python train.py --n_layer=12 --d_model=128 --n_experts=64 --experts_per_token=4 --d_expert=128 --d_shared_expert=0 --activation="xielu" --moe_layers=[0, 1, 2, 3, 4, 5, 6, 7, 8, 9, 10, 11] --router_score="softmax" --normalize_top_k=true --routed_scale=2.0 --balance_loss=0.00763 --balance_bias=false --router_z_loss=0.0001 --router_noise=0.1 --n_groups=8 --groups_per_token=4 --init_std_router=0.0153 --lr_router=0.00251 --vocab_size=2048 --norm="rmsnorm" --norm_eps=1e-05 --tie_embeddings=true --optimizer="soap_variant" --lr=0.00589 --beta1=0.95 --beta2=0.99 --batch_tokens=[65536, 131072] --seq_len=1024 --train_tokens=824000000 --steps=8394 --dataset="wikipedia_en"
Below are experts of layer 4 (counted from 0) of a mixture-of-experts language model. Rows are named router (the router's row for the expert), down (a neuron's output weights, with its number) and show model dimensions 0-127. Each number is 200 + 30 x the weight over its row's rms, rounded and kept within 0 to 999.
After each expert's rows: a language model's description of what the expert responds to. This comes from a sample of Wikipedia text that the model never trained on.

# expert 59
router,230,206,179,147,195,190,206,202,186,210,161,211,191,231,226,156,230,191,187,190,213,217,229,178,158,232,178,225,221,188,223,240,215,220,205,216,216,128,185,245,232,181,145,198,175,218,210,141,151,204,176,204,164,232,178,202,253,199,225,237,243,179,204,214,228,161,203,175,188,185,260,151,180,187,225,204,210,260,243,169,179,110,187,192,228,185,173,179,208,171,205,217,202,246,212,214,253,164,181,158,151,147,235,178,193,248,208,212,228,218,226,194,197,224,211,165,168,135,170,220,193,172,190,176,216,149,181,148
down0,195,150,170,173,171,196,191,206,137,207,156,211,193,169,195,184,130,174,246,194,172,137,200,207,180,203,165,213,177,196,239,242,186,193,205,144,221,186,186,157,234,247,222,183,213,175,214,228,187,193,225,214,206,112,181,143,219,220,208,177,178,225,130,203,184,209,139,227,169,217,240,227,190,236,234,201,257,221,223,154,191,208,176,185,188,228,177,182,246,227,213,168,215,198,210,240,229,188,206,173,212,228,196,193,116,206,176,255,229,198,175,192,183,218,192,219,238,180,207,260,152,244,220,188,181,207,207,184
What it handles: Middle stem fragments before endings like -ion, -ive, -ed: ess, ens, ict, act, reg, mon, as in sessions, Census, restriction.

# expert 14
router,226,158,188,207,195,192,185,229,224,243,194,222,178,209,211,194,200,207,219,213,231,158,228,208,214,218,197,213,217,200,212,194,198,192,224,196,170,191,180,205,236,240,133,137,168,202,255,137,213,233,232,225,221,235,111,197,216,199,181,234,232,221,237,249,225,196,244,185,159,185,188,191,196,161,183,259,209,284,209,187,192,184,196,157,230,228,219,189,220,141,187,171,228,228,277,202,235,214,185,196,202,198,251,189,199,169,252,182,223,163,230,169,151,204,210,157,173,175,186,204,190,124,175,181,180,162,193,178
down0,214,214,213,237,175,181,170,215,214,227,250,226,188,225,194,247,217,222,171,177,219,180,220,214,191,152,249,195,150,182,272,193,237,210,154,228,222,230,148,257,182,157,187,205,213,177,202,152,182,203,212,212,164,219,144,214,241,211,203,186,197,209,166,209,180,215,166,168,176,233,198,204,191,161,208,144,187,167,178,242,195,177,175,172,207,213,158,192,186,153,194,163,226,170,264,199,135,145,166,175,179,228,241,218,262,219,162,186,221,162,158,197,228,218,170,246,192,177,181,189,186,162,229,191,142,152,198,198
What it handles: Line breaks ending a paragraph or table row, especially the blank line before a == section heading or a new paragraph.

# expert 61
router,228,160,164,211,180,162,217,209,207,228,187,211,185,257,148,174,233,170,271,234,219,165,163,177,215,218,127,216,185,189,258,215,213,203,205,211,191,198,188,222,179,191,136,154,199,182,235,190,211,251,241,216,184,150,150,246,244,222,222,190,211,192,221,199,225,215,183,218,197,222,179,151,213,176,198,231,182,184,150,184,217,144,205,187,216,211,223,169,269,166,167,233,178,229,240,168,228,186,192,152,220,183,236,187,220,122,198,171,234,179,186,175,234,223,195,168,185,208,190,259,210,193,144,211,186,189,170,176
down0,231,231,201,238,220,172,206,179,213,207,208,227,206,185,197,235,222,195,229,234,201,195,245,178,250,222,209,187,184,231,214,273,177,144,163,178,158,208,186,190,228,227,225,225,150,219,188,213,263,182,224,180,195,200,219,199,230,210,216,200,234,160,209,219,221,246,234,194,165,210,178,258,167,127,172,221,236,135,226,165,141,190,199,165,151,159,228,161,182,246,213,174,224,206,202,237,173,206,195,208,203,173,120,180,203,213,170,217,184,207,244,258,216,172,162,210,179,187,133,239,223,222,190,208,180,152,211,205
What it handles: Syllable pieces inside Japanese, Chinese and other foreign names, such as Y-am-ashita, K-am-emushi, T-oy-ota, L-ung.

# expert 40
router,221,223,179,213,154,179,190,196,169,185,210,177,198,228,222,155,207,177,223,211,225,194,254,168,129,244,126,225,202,231,192,153,195,191,243,196,200,219,227,184,253,184,182,194,170,221,310,176,196,223,169,198,205,189,201,181,225,167,198,157,197,203,243,192,248,179,218,173,217,157,204,163,196,210,153,154,167,209,159,216,221,174,197,173,214,223,251,148,248,187,216,171,205,196,224,221,207,168,167,235,202,123,242,215,205,125,201,175,228,195,206,181,207,213,248,155,215,216,192,215,214,175,208,189,251,197,216,193
down0,214,193,193,257,184,159,194,215,230,187,151,234,273,227,197,182,168,194,215,250,126,147,156,224,169,186,211,167,204,201,253,192,210,183,222,207,176,232,260,159,171,227,185,202,200,193,208,215,214,210,176,143,176,198,205,248,189,179,166,187,239,170,219,197,184,138,186,234,223,184,236,196,213,189,149,192,216,193,221,191,206,200,200,155,259,129,236,189,236,233,171,180,179,213,175,207,234,195,171,274,204,203,170,159,220,182,177,180,180,176,189,153,207,195,212,260,204,200,192,142,228,242,211,163,232,222,172,214
What it handles: Auxiliaries and word-opening pieces after to, was, the, such as be, not, only, have, f, de, sh, as in sh'all'ow, 'de'gree, 'f'ather.

# expert 47
router,225,181,197,218,131,147,160,196,232,232,224,220,175,223,222,166,245,155,257,184,217,175,225,210,194,250,167,216,201,202,252,203,190,173,221,206,216,176,200,192,223,184,192,179,160,189,210,188,170,219,226,251,204,196,178,246,230,192,155,207,264,189,206,178,231,187,245,176,176,165,178,203,160,196,194,169,155,215,138,232,262,174,186,150,220,192,243,210,225,166,185,213,249,194,222,222,245,217,177,189,202,151,232,214,267,206,255,163,188,202,190,169,182,228,226,144,203,212,200,214,188,145,173,254,202,181,193,150
down0,183,118,213,195,147,153,218,192,199,188,164,219,209,157,207,179,177,173,222,227,174,206,196,234,190,196,164,176,183,153,178,139,180,177,217,215,250,232,181,211,177,166,223,199,213,294,157,239,193,230,183,237,198,206,200,209,192,201,254,176,136,140,188,175,165,244,196,196,241,259,170,224,183,231,256,169,207,211,188,193,226,176,154,222,207,233,204,250,198,212,243,228,214,254,230,185,200,161,143,163,201,219,220,210,212,186,214,224,262,188,173,193,202,203,223,186,157,214,176,213,181,176,226,243,215,201,185,181
What it handles: Country and nationality words and endings of place names: States, British, France, Australia, New South Wales, Bombay, Connecticut.

# expert 48
router,233,165,182,147,177,139,122,202,176,225,272,214,203,260,160,149,228,191,222,159,194,202,213,231,159,175,156,220,177,159,200,167,221,206,172,225,198,195,190,215,248,173,187,156,189,184,188,182,213,196,197,230,165,213,171,179,193,180,204,206,218,221,270,177,198,175,192,187,192,162,220,167,190,167,166,255,212,232,168,209,162,193,213,161,205,196,153,193,175,143,193,174,210,205,208,184,218,179,140,169,195,143,223,169,215,199,198,165,206,182,158,183,156,196,198,179,194,168,231,170,183,171,109,214,232,192,244,176
down0,153,220,213,227,275,188,220,159,189,264,248,201,188,207,216,218,242,241,187,191,184,184,143,184,195,164,220,166,212,222,203,246,207,166,228,191,127,228,165,209,252,161,197,178,200,167,178,137,251,243,256,218,194,224,168,167,212,180,178,162,163,192,199,164,190,223,194,202,206,186,254,209,166,204,211,157,190,219,220,173,177,223,159,178,189,236,156,208,144,206,157,246,187,192,142,195,210,218,226,176,213,212,231,162,191,187,217,233,250,243,231,195,210,188,194,189,241,229,233,239,255,194,219,192,209,234,203,197
What it handles: Pieces like c, p, ro, ra, op beginning or inside words, such as photog-ra-phers, Nec-ro, p-resents, Rep-ublican, comp.

# expert 41
router,207,215,217,187,158,180,193,265,249,255,149,235,194,234,234,161,231,190,224,189,185,201,224,231,169,213,157,211,204,201,169,210,207,231,180,194,207,187,179,172,227,195,144,215,179,227,248,220,217,197,205,218,227,175,165,220,275,177,212,178,181,264,257,207,197,190,211,225,178,173,253,177,197,207,210,174,170,182,209,180,213,172,198,157,247,199,201,168,228,210,180,202,162,260,213,203,230,209,131,172,190,136,226,197,217,158,240,149,209,201,185,189,261,258,197,181,202,145,166,215,171,161,178,189,178,255,193,164
down0,204,205,168,119,202,236,210,169,190,235,183,223,188,213,154,216,197,211,199,190,199,237,193,206,195,206,167,173,157,169,236,190,180,158,211,216,216,214,247,111,218,252,209,218,259,165,161,209,171,194,265,187,175,155,244,159,212,228,231,234,213,212,133,203,217,198,181,172,236,160,173,185,172,196,194,217,223,181,223,226,215,166,172,215,161,222,221,169,178,190,246,165,160,207,207,231,212,238,200,234,190,221,124,216,194,230,189,238,252,171,223,171,163,224,136,233,171,207,184,192,223,233,184,225,200,161,206,186
What it handles: Byte pieces of accented and non-Latin letters in foreign names, such as Polish ł, ę, ć, š; also odd mid-word pieces like osp, other.

# expert 55
router,203,144,219,158,201,161,178,197,227,221,190,183,214,220,210,163,259,157,207,184,254,215,215,179,159,205,139,278,209,204,227,205,236,217,233,222,160,136,158,172,222,185,219,145,196,198,219,198,192,231,210,232,234,180,185,189,234,186,221,166,252,163,239,200,232,203,191,219,235,156,191,144,187,154,196,255,190,191,179,186,189,216,240,197,289,204,263,196,238,188,192,225,216,189,187,220,186,148,194,199,159,219,232,213,216,201,221,230,202,177,222,206,171,264,202,154,153,200,179,214,180,189,190,171,212,152,215,186
down0,189,194,195,183,208,180,223,210,228,215,208,187,236,214,273,169,185,191,197,192,214,217,174,176,226,201,236,229,241,187,229,202,177,146,208,208,214,167,206,155,212,206,189,211,181,177,217,243,195,242,134,186,196,165,210,183,188,186,187,197,203,192,160,189,178,258,185,212,155,197,143,238,173,251,188,219,180,187,204,203,291,217,155,215,210,210,217,221,236,236,248,231,217,184,226,137,215,205,182,198,226,231,239,206,227,194,214,149,232,270,244,226,174,216,200,249,197,305,155,163,209,202,152,212,197,221,214,238
What it handles: Mid-word pieces re, ry, er, ce after a short onset, as in f-re-ight, F-ry, Fild-er-stadt, plus small words we, can, there.

# expert 50
router,241,116,170,212,146,202,193,252,246,226,199,224,211,229,158,170,218,168,200,181,225,156,206,174,241,224,152,211,196,225,210,170,154,208,160,243,183,174,213,187,239,210,195,156,203,197,260,193,184,190,183,196,239,212,190,184,216,192,217,224,202,191,242,231,245,204,245,176,225,172,218,211,240,192,214,194,172,230,189,215,203,181,172,200,231,174,227,125,265,170,175,197,212,236,245,210,176,170,164,208,181,175,229,177,223,129,188,198,222,206,198,159,149,213,201,159,215,249,198,235,202,148,172,192,268,163,224,211
down0,186,195,229,159,193,164,220,197,236,129,172,226,234,188,204,188,196,178,184,222,186,226,207,245,249,231,194,145,181,209,207,124,214,180,233,190,204,236,198,186,207,173,237,225,167,205,225,216,156,193,215,206,142,229,196,217,197,240,241,156,246,220,162,222,169,273,195,212,273,156,169,193,199,160,189,216,181,213,184,179,221,101,215,174,188,212,191,173,187,230,182,154,195,209,149,250,276,190,231,198,170,226,212,171,242,209,215,153,221,219,183,202,205,212,224,243,172,240,192,193,197,206,210,199,223,209,203,175
What it handles: Auxiliaries, verbs and function words in biographical prose, such as was, is, became, his, has, and, usually after a subject or comma.

# expert 60
router,230,196,180,181,207,207,224,186,166,220,207,230,162,262,186,193,203,159,248,169,203,160,211,193,196,226,129,274,181,148,206,188,207,197,221,197,169,156,182,206,243,138,128,120,178,184,234,194,192,170,221,169,195,181,194,218,261,236,209,187,232,179,250,231,203,200,192,156,180,168,217,185,166,186,207,223,189,213,177,218,191,189,144,153,223,194,200,198,228,190,197,177,206,251,244,237,212,193,151,169,203,148,268,194,243,176,235,185,195,214,214,175,206,225,202,166,185,176,174,210,193,172,156,215,248,159,213,196
down0,178,248,235,216,227,223,199,214,248,198,217,225,192,216,189,178,161,159,189,255,192,260,251,192,199,188,158,232,194,238,242,173,184,243,184,172,212,186,219,209,214,175,162,181,191,210,163,209,203,212,162,226,171,212,216,256,208,250,192,235,192,184,244,192,164,177,237,201,200,177,186,212,192,187,216,186,124,198,155,195,177,250,279,200,239,177,209,210,234,226,234,241,211,210,217,202,235,222,112,172,207,171,197,257,159,202,207,200,225,215,223,188,195,216,211,197,214,214,244,174,218,185,187,194,240,265,265,138
What it handles: Closing parentheses and table pipe separators ending a cell or name, as in (incumbent), and final name pieces like Lew-is, Dian-e.

# expert 52
router,236,225,148,206,173,144,209,210,225,235,246,216,204,285,196,148,186,163,213,177,240,215,236,242,196,217,148,236,216,176,237,170,199,183,256,227,221,218,219,168,230,205,151,141,195,182,238,211,189,230,188,228,195,224,130,211,242,205,199,212,204,194,228,192,252,172,225,226,195,190,221,210,198,158,174,216,175,231,212,220,169,188,155,163,236,233,206,177,213,159,171,195,213,200,255,184,181,199,155,179,202,196,239,215,239,214,222,178,241,210,166,188,139,213,211,171,174,213,210,216,177,120,205,205,240,184,209,145
down0,124,173,144,180,156,159,194,197,250,201,224,197,192,188,184,217,167,216,253,232,177,217,202,227,221,176,209,242,198,232,239,203,209,236,229,226,204,209,203,153,151,228,155,196,191,153,197,191,195,231,206,209,194,178,197,197,169,225,212,247,261,140,209,164,203,179,211,181,218,193,206,186,204,224,213,216,190,198,224,220,191,158,194,211,184,216,203,194,141,201,121,239,241,125,224,218,141,180,181,228,223,178,231,203,260,201,195,135,202,226,153,217,180,178,140,177,177,227,210,172,229,149,179,226,229,215,245,217
What it handles: Single capital letters starting names, abbreviations and coordinates, often in tables or headings, such as F'C', 37°22′'N', 'C'incinnati, 'G'allery.

# expert 44
router,242,201,208,175,138,202,233,210,220,232,225,222,229,251,168,192,257,157,247,166,239,190,217,190,168,210,156,221,196,169,221,205,183,189,201,209,163,213,230,199,259,186,184,182,202,219,211,156,214,227,245,205,221,224,171,170,228,198,197,208,208,186,229,192,230,170,252,135,220,193,174,164,168,197,220,204,212,253,147,204,177,187,192,186,232,158,212,174,256,151,224,240,213,208,228,172,193,221,189,215,135,185,229,193,228,192,253,133,186,188,165,197,155,235,229,142,224,201,216,205,139,214,172,181,174,147,155,177
down0,185,203,174,192,171,195,215,225,179,197,221,179,207,192,240,252,263,188,237,225,173,191,209,211,184,240,166,191,207,220,214,189,223,201,181,152,193,158,154,206,191,195,198,173,208,200,196,213,192,201,137,231,250,212,279,168,227,210,258,187,218,204,151,216,231,187,216,183,136,187,189,213,196,195,201,221,225,235,182,188,211,176,200,191,205,148,192,175,143,197,214,183,192,236,177,202,201,178,177,159,222,248,192,164,132,198,129,171,179,160,209,150,187,202,281,174,209,246,225,156,127,225,176,246,225,225,155,218
What it handles: Sentence-final periods, list-item dashes at line start, and sentence-opening words such as The, It, In.

# expert 32
router,221,169,167,219,184,146,170,228,208,230,222,237,193,225,151,165,194,201,253,209,208,147,178,227,238,196,182,262,244,132,208,171,228,196,267,215,210,170,194,230,216,225,139,128,179,206,216,126,201,192,233,227,202,206,132,218,219,151,207,165,211,218,235,217,204,177,184,189,198,164,199,155,200,211,188,188,201,205,206,220,197,134,149,180,216,187,198,149,216,133,215,178,169,234,210,217,181,212,202,188,196,173,214,199,224,235,206,181,182,188,230,231,203,220,220,181,199,192,251,240,218,181,138,215,247,185,165,180
down0,225,186,174,153,232,199,222,220,197,204,236,208,154,180,238,267,189,170,177,220,171,227,198,182,183,197,226,239,188,161,153,202,253,160,271,194,221,211,182,229,220,196,234,222,198,136,154,223,247,245,192,202,203,228,190,226,172,234,193,237,255,198,230,146,239,147,183,187,219,213,224,225,212,222,192,197,174,177,231,232,164,274,201,213,205,196,231,173,202,188,193,202,208,234,177,194,212,135,160,166,184,173,172,244,196,187,191,144,172,256,133,177,204,235,171,209,240,200,202,196,230,199,198,217,145,178,226,186
What it handles: Second pieces of words split after an initial consonant, such as ol in golfer, ong in among, and in husband, um in drums.

# expert 13
router,192,212,192,169,214,144,215,235,237,239,229,209,192,197,141,162,185,145,227,203,186,184,190,206,184,201,204,209,172,176,202,207,197,227,152,234,190,154,169,204,253,212,201,183,187,180,229,203,207,239,190,212,195,194,189,175,222,163,224,172,215,225,297,174,256,155,233,191,156,190,170,172,203,140,173,220,192,221,183,217,203,143,179,200,273,206,196,128,183,177,195,153,166,242,205,211,224,169,150,167,127,164,252,261,182,153,200,197,194,222,198,192,204,212,224,161,189,217,207,186,162,202,171,197,243,218,201,209
down0,178,180,206,213,162,243,229,191,188,176,235,206,204,189,221,163,216,160,218,159,195,202,229,251,142,190,166,159,239,229,253,215,205,210,200,220,235,176,191,217,213,227,198,205,183,206,133,155,184,255,164,228,174,164,175,177,214,175,185,192,212,162,228,227,213,236,209,194,179,135,190,246,215,143,219,222,199,204,197,231,185,186,202,195,148,265,205,138,195,193,221,146,171,169,189,229,172,161,211,197,213,241,259,195,207,190,191,190,188,217,249,161,198,208,165,146,190,235,153,223,189,213,202,231,219,185,110,155
What it handles: Word-initial consonant-cluster pieces after articles or auxiliaries, such as st, sh, sc, dec, dep in shifting, deployed, stage.

# expert 57
router,214,198,173,196,237,152,206,210,230,230,177,185,254,217,205,198,189,178,189,185,222,213,214,237,222,204,179,211,240,167,246,245,210,185,253,267,226,189,191,236,219,209,218,96,208,207,212,178,193,246,209,221,207,181,185,224,219,203,204,222,232,173,231,178,214,188,231,150,176,168,176,188,182,166,174,212,161,264,194,205,191,184,188,172,238,195,209,131,240,152,184,208,195,229,257,222,229,145,159,157,180,129,248,202,236,166,215,155,247,172,213,189,139,197,193,195,198,193,183,179,165,190,152,234,204,199,205,180
down0,203,176,167,198,224,191,176,236,199,206,230,168,271,224,139,194,187,193,220,225,216,212,205,228,183,235,154,195,220,189,175,213,204,223,193,178,201,194,212,172,230,188,173,161,203,184,178,172,181,215,202,232,178,155,219,157,216,178,158,186,210,201,222,210,162,239,253,154,197,159,160,205,178,178,170,211,128,198,185,198,186,159,199,155,233,164,200,216,194,154,236,186,155,217,182,188,193,212,223,161,263,178,244,188,193,251,195,208,179,266,139,264,202,211,231,117,156,162,149,197,242,197,208,152,223,168,214,212
What it handles: A single lowercase or capital first letter split off a word after an article, like r in rivalry, j in judgments, R in Ravenna.

# expert 18
router,235,226,195,166,148,167,240,192,217,244,260,209,215,250,192,180,193,173,213,148,225,178,207,199,204,204,165,233,173,164,211,181,177,202,247,225,183,211,224,210,225,209,176,161,189,218,199,191,173,189,256,208,239,241,151,197,237,193,179,208,212,156,244,250,276,191,202,196,201,197,219,191,191,214,181,249,177,223,216,219,199,166,157,141,243,200,213,186,249,170,181,202,211,234,264,166,251,193,162,179,155,193,228,191,236,185,242,124,203,225,191,218,163,245,224,187,181,209,184,230,191,125,184,198,238,192,219,170
down0,226,187,169,196,192,232,179,197,246,193,207,185,207,187,226,216,186,223,190,204,160,172,230,200,148,181,232,231,212,192,253,229,219,205,199,195,169,237,201,182,229,184,216,227,217,209,180,218,197,162,220,176,218,218,211,144,264,200,318,159,222,194,202,165,195,176,238,228,166,202,178,202,180,239,167,220,196,191,145,177,171,208,169,231,256,225,244,163,235,214,168,220,188,172,170,223,191,219,218,256,211,217,237,118,222,163,261,161,177,197,184,195,191,237,160,204,222,201,166,128,215,152,206,212,170,187,211,227
What it handles: Sentence-final periods and final capital letters of acronyms and codes, such as USG-S, G-B, RT-T, plus the words by, due, before, after.

# expert 19
router,202,168,172,239,180,184,158,205,220,211,234,242,214,221,204,176,234,214,235,205,229,227,220,174,183,239,195,213,234,134,203,173,213,188,272,208,190,197,206,161,214,191,195,146,217,199,261,235,173,207,208,220,228,162,179,209,245,200,191,201,241,187,236,197,215,201,236,166,187,235,258,204,261,196,208,189,220,208,185,218,219,156,175,177,211,181,243,152,211,169,212,174,254,286,202,226,244,184,212,150,169,123,231,188,213,181,259,193,237,243,210,142,159,220,175,195,199,150,208,221,174,166,194,208,227,193,173,214
down0,168,163,208,196,206,228,199,194,224,236,211,207,222,179,204,254,220,216,213,216,181,272,234,212,247,206,207,243,179,234,146,220,196,219,186,162,176,190,258,182,184,182,226,228,223,195,137,208,223,218,159,157,184,189,257,197,179,184,227,243,213,169,146,179,231,208,247,154,215,202,193,193,205,225,199,180,170,218,176,224,250,237,227,170,224,211,201,240,194,235,197,208,237,187,184,240,186,186,137,248,241,223,167,225,168,220,152,196,182,215,193,214,189,174,212,103,166,199,150,218,204,220,172,242,183,177,252,252
What it handles: The piece ant inside words like warrant, Atlantic, Santiago, plus Latinate stems such as pl, serv, ruct, comm, oper.

# expert 3
router,213,197,200,219,179,174,205,238,213,195,238,275,214,197,243,173,213,169,210,185,191,159,219,225,155,217,133,206,186,125,193,170,181,207,229,210,186,223,175,233,210,186,145,110,182,221,228,134,168,280,152,220,187,220,200,221,246,189,226,193,244,168,212,204,195,198,226,195,231,214,216,179,189,235,192,243,227,214,232,200,150,177,144,180,204,190,213,183,212,217,178,248,203,231,217,181,206,217,150,238,144,163,219,208,230,208,203,166,206,179,215,198,175,223,215,175,225,169,132,191,195,183,202,167,232,162,233,222
down0,254,243,214,157,196,211,180,218,217,167,239,214,174,187,206,219,214,225,221,225,273,178,203,206,191,192,175,240,254,162,217,217,243,166,218,205,207,199,164,205,134,218,169,181,211,209,210,243,209,164,235,205,246,177,200,258,156,153,207,182,196,233,217,146,216,215,195,185,165,213,217,199,102,210,196,226,180,211,173,167,179,228,191,213,179,187,174,177,232,208,243,209,190,238,158,221,196,240,230,245,179,158,188,234,162,230,179,196,215,191,187,198,161,180,136,208,180,176,225,264,273,158,196,197,192,173,216,165
What it handles: Middle pieces of common words, often after p or c, like ac in detached, ial in potential, oc in Pocono.

# expert 62
router,259,184,218,175,167,183,167,237,189,228,232,213,209,217,208,185,212,130,195,205,212,191,263,237,200,224,183,241,183,185,212,172,144,199,187,196,191,185,196,181,242,185,181,164,213,159,230,234,198,277,217,203,236,184,178,194,221,155,192,175,208,240,210,204,211,183,216,196,182,196,184,216,215,203,245,224,230,253,202,162,189,209,228,167,224,226,215,139,249,140,248,171,206,202,233,188,203,197,147,187,176,192,275,231,223,194,273,155,209,206,229,190,133,236,270,154,221,206,206,203,196,194,144,204,177,167,201,194
down0,177,250,174,171,232,143,211,200,160,160,202,195,205,181,231,207,199,215,173,167,200,199,206,143,211,251,177,196,140,213,155,216,216,191,214,220,216,220,208,214,202,181,231,201,179,183,153,158,201,178,206,142,228,248,189,251,202,240,203,130,240,151,204,203,167,152,198,216,193,232,147,214,166,212,224,189,233,168,214,189,174,250,189,179,181,183,171,192,203,212,234,221,215,225,173,226,155,193,129,228,225,145,188,178,252,254,235,193,178,245,208,259,177,193,214,204,179,200,179,206,218,223,213,180,137,195,147,252
What it handles: Pipes opening table rows after line breaks, == heading markers, and table separator rows in wiki markup.

# expert 53
router,207,211,159,197,191,183,200,192,214,214,193,254,150,246,220,177,216,140,204,210,182,177,189,184,128,228,170,225,192,141,213,163,208,195,213,203,124,211,199,205,220,159,147,164,197,221,219,160,175,246,221,210,188,205,184,252,258,193,152,200,241,179,249,190,178,141,220,165,203,172,216,187,187,188,214,253,184,239,172,193,211,194,202,205,223,213,193,169,252,159,140,161,255,199,204,211,196,198,229,158,213,156,250,163,264,159,217,199,255,244,219,200,202,210,204,169,197,206,177,240,230,193,202,166,229,176,171,211
down0,139,170,171,237,203,229,174,165,224,236,198,198,203,216,197,234,223,146,215,231,176,234,214,214,209,223,209,235,182,247,199,191,258,193,201,204,167,221,230,165,224,194,208,236,185,218,241,207,152,246,217,210,232,179,208,194,233,182,157,203,178,183,190,196,154,172,175,212,213,189,243,226,175,189,185,241,172,234,200,242,125,229,256,202,231,180,180,208,151,243,137,207,219,235,178,199,195,149,173,206,192,186,211,162,237,148,224,181,209,201,222,109,166,235,257,243,214,232,198,188,188,251,202,241,201,208,156,203
What it handles: Short mid-word fragments like al, in, ar, o, or, an, at following a consonant, as in antiquarian, Cinema, Baroque, senatorial.

# expert 8
router,223,184,216,193,188,186,224,234,202,237,224,215,195,238,197,136,249,135,181,148,212,214,192,217,178,209,147,185,240,176,236,208,202,218,208,197,171,200,185,206,255,201,181,132,207,204,204,144,232,251,204,182,196,190,131,186,222,196,185,192,220,215,192,186,220,189,219,149,183,198,138,127,208,177,173,238,231,213,200,173,205,145,160,115,205,147,245,131,215,191,206,182,212,208,230,186,187,207,183,192,150,189,266,197,200,221,230,167,218,200,177,184,185,212,159,204,158,199,199,243,154,195,191,207,207,188,249,177
down0,197,199,159,166,251,214,188,200,252,216,194,240,231,206,234,243,183,170,216,228,206,193,175,253,252,201,228,232,240,241,248,195,191,195,240,150,202,172,186,131,199,204,197,209,145,207,208,217,128,245,201,225,135,202,227,190,149,205,242,204,190,233,146,163,203,217,186,208,192,240,165,188,228,160,167,179,214,207,155,206,182,160,216,148,187,170,194,240,217,158,228,222,231,179,136,207,224,183,192,215,210,173,210,189,210,227,183,190,199,210,182,230,196,197,203,229,296,204,156,227,228,166,190,215,219,220,190,242
What it handles: Punctuation and symbols among numbers and dates, such as slashes in dates, dashes and brackets in scores, opening quotes, parentheses, LaTeX braces.

# expert 26
router,249,174,172,186,188,209,204,233,228,241,178,216,203,280,225,191,214,123,204,166,234,190,220,215,173,249,135,271,191,135,255,204,190,164,199,203,162,203,191,178,240,198,196,143,221,175,248,137,228,222,197,213,206,205,194,216,252,213,223,168,213,177,226,175,206,189,182,194,161,185,189,175,179,175,190,221,222,226,175,205,179,229,165,166,227,191,234,206,214,142,205,177,209,217,276,207,228,148,182,203,186,163,250,225,217,182,266,149,195,187,185,233,215,215,181,165,203,204,211,226,188,156,179,211,220,185,176,200
down0,198,199,236,209,202,191,173,193,191,195,174,205,186,190,205,170,249,202,154,213,182,218,176,208,172,247,153,219,211,186,177,208,204,229,191,102,233,144,235,246,195,171,207,216,211,177,168,153,186,173,170,170,104,229,166,163,204,198,196,165,174,277,208,190,167,179,196,189,203,196,215,193,167,268,158,197,198,234,188,169,138,190,200,211,208,204,241,212,218,169,213,208,237,184,217,212,268,220,177,220,179,174,140,198,146,209,222,167,183,178,172,180,177,200,162,232,141,203,237,164,217,224,233,160,205,192,171,204
What it handles: Pipe separators between table cells, mostly following numbers, scores or names in sports and election tables; sometimes semicolons and colons.

# expert 29
router,217,174,189,180,196,219,204,218,240,194,210,238,165,223,179,179,221,183,195,138,175,165,234,202,192,200,155,235,219,158,179,174,191,181,198,226,247,196,166,226,216,198,186,142,204,236,222,145,196,194,216,218,203,177,174,189,226,231,169,189,274,189,260,149,222,178,214,150,159,182,193,170,222,194,162,291,197,247,177,196,207,206,197,194,276,212,221,178,270,163,190,224,208,235,231,188,203,150,166,154,205,220,238,168,218,183,220,163,233,181,193,234,168,212,221,183,181,232,156,180,223,201,161,242,213,220,250,175
down0,190,213,232,225,164,267,194,175,191,196,228,241,148,217,210,147,145,268,171,171,215,224,172,178,178,158,154,247,216,196,236,155,216,211,257,204,164,204,179,189,213,183,155,164,201,160,191,191,204,189,166,189,212,199,219,191,203,143,207,192,140,245,194,191,207,285,173,246,188,204,152,178,183,219,193,194,197,205,189,230,205,178,236,148,189,220,184,205,227,203,165,208,210,197,203,162,152,222,221,225,196,207,207,156,148,201,222,191,240,166,207,238,196,170,220,212,198,224,120,146,169,145,203,224,218,192,164,219
What it handles: Single letters or consonant clusters starting a word or compound part, like t, s, b, w, th, as in freshwater, www, silent.

# expert 63
router,217,206,169,237,212,167,228,211,199,222,198,278,230,259,209,218,205,169,253,193,225,161,191,233,221,205,142,243,219,132,222,187,193,222,252,225,168,160,208,214,252,157,176,185,216,206,248,172,170,211,166,207,211,240,182,212,254,224,215,233,260,210,255,222,225,204,164,208,150,169,190,177,170,219,180,203,184,210,163,217,174,127,143,170,207,187,199,207,199,150,185,168,195,194,204,194,197,171,160,184,168,216,231,251,223,186,220,192,253,189,203,188,207,170,220,172,157,168,164,240,152,197,180,220,209,200,157,195
down0,206,189,195,255,227,224,185,164,168,221,163,173,192,201,228,190,196,217,196,169,167,231,170,222,199,209,193,147,237,141,205,175,232,206,162,169,186,167,209,271,153,229,242,148,253,210,212,217,227,224,224,161,182,192,218,201,199,131,203,218,231,163,173,241,225,200,203,176,182,236,197,271,207,218,216,158,160,255,186,235,190,167,200,208,228,183,261,217,173,218,166,205,253,214,158,208,191,150,154,200,152,208,186,188,188,194,254,226,206,213,166,192,198,248,246,147,184,248,196,209,185,220,228,211,212,245,221,179
What it handles: Ending pieces of English and Germanic surnames and place names, like st in Johnston, son, k in Kirk, g in Rosenberg.

# expert 45
router,222,195,224,177,144,192,178,262,211,226,187,243,238,244,193,163,217,189,235,174,197,204,213,210,170,201,186,210,182,148,231,212,166,189,218,194,207,186,206,159,207,197,155,162,176,250,204,167,228,234,226,221,157,188,144,185,227,226,209,130,204,181,296,198,218,161,186,212,217,170,177,186,219,201,181,195,195,187,213,209,169,208,162,229,208,160,176,175,235,147,185,164,248,225,283,209,187,189,200,253,193,187,220,183,260,129,213,155,246,161,191,210,210,216,230,166,198,164,191,221,187,198,147,199,239,180,192,188
down0,190,116,181,184,197,205,138,158,246,224,198,225,203,245,230,217,181,202,166,180,239,207,153,202,120,234,189,224,271,209,221,193,221,264,171,234,187,215,241,181,193,192,164,216,215,206,209,152,152,218,177,188,193,188,181,173,160,185,235,194,196,151,204,160,158,241,195,185,213,251,222,218,190,171,243,196,140,240,177,213,190,241,205,220,194,243,178,187,232,187,193,191,166,159,184,163,192,226,219,212,198,255,221,202,179,213,214,197,168,164,202,162,169,184,201,238,236,208,186,228,222,221,247,162,146,228,221,164
What it handles: Inner pieces ri, h, ap, j, often in South Asian names and words, like scriptures, Kshatriyas, vehicle, Trip.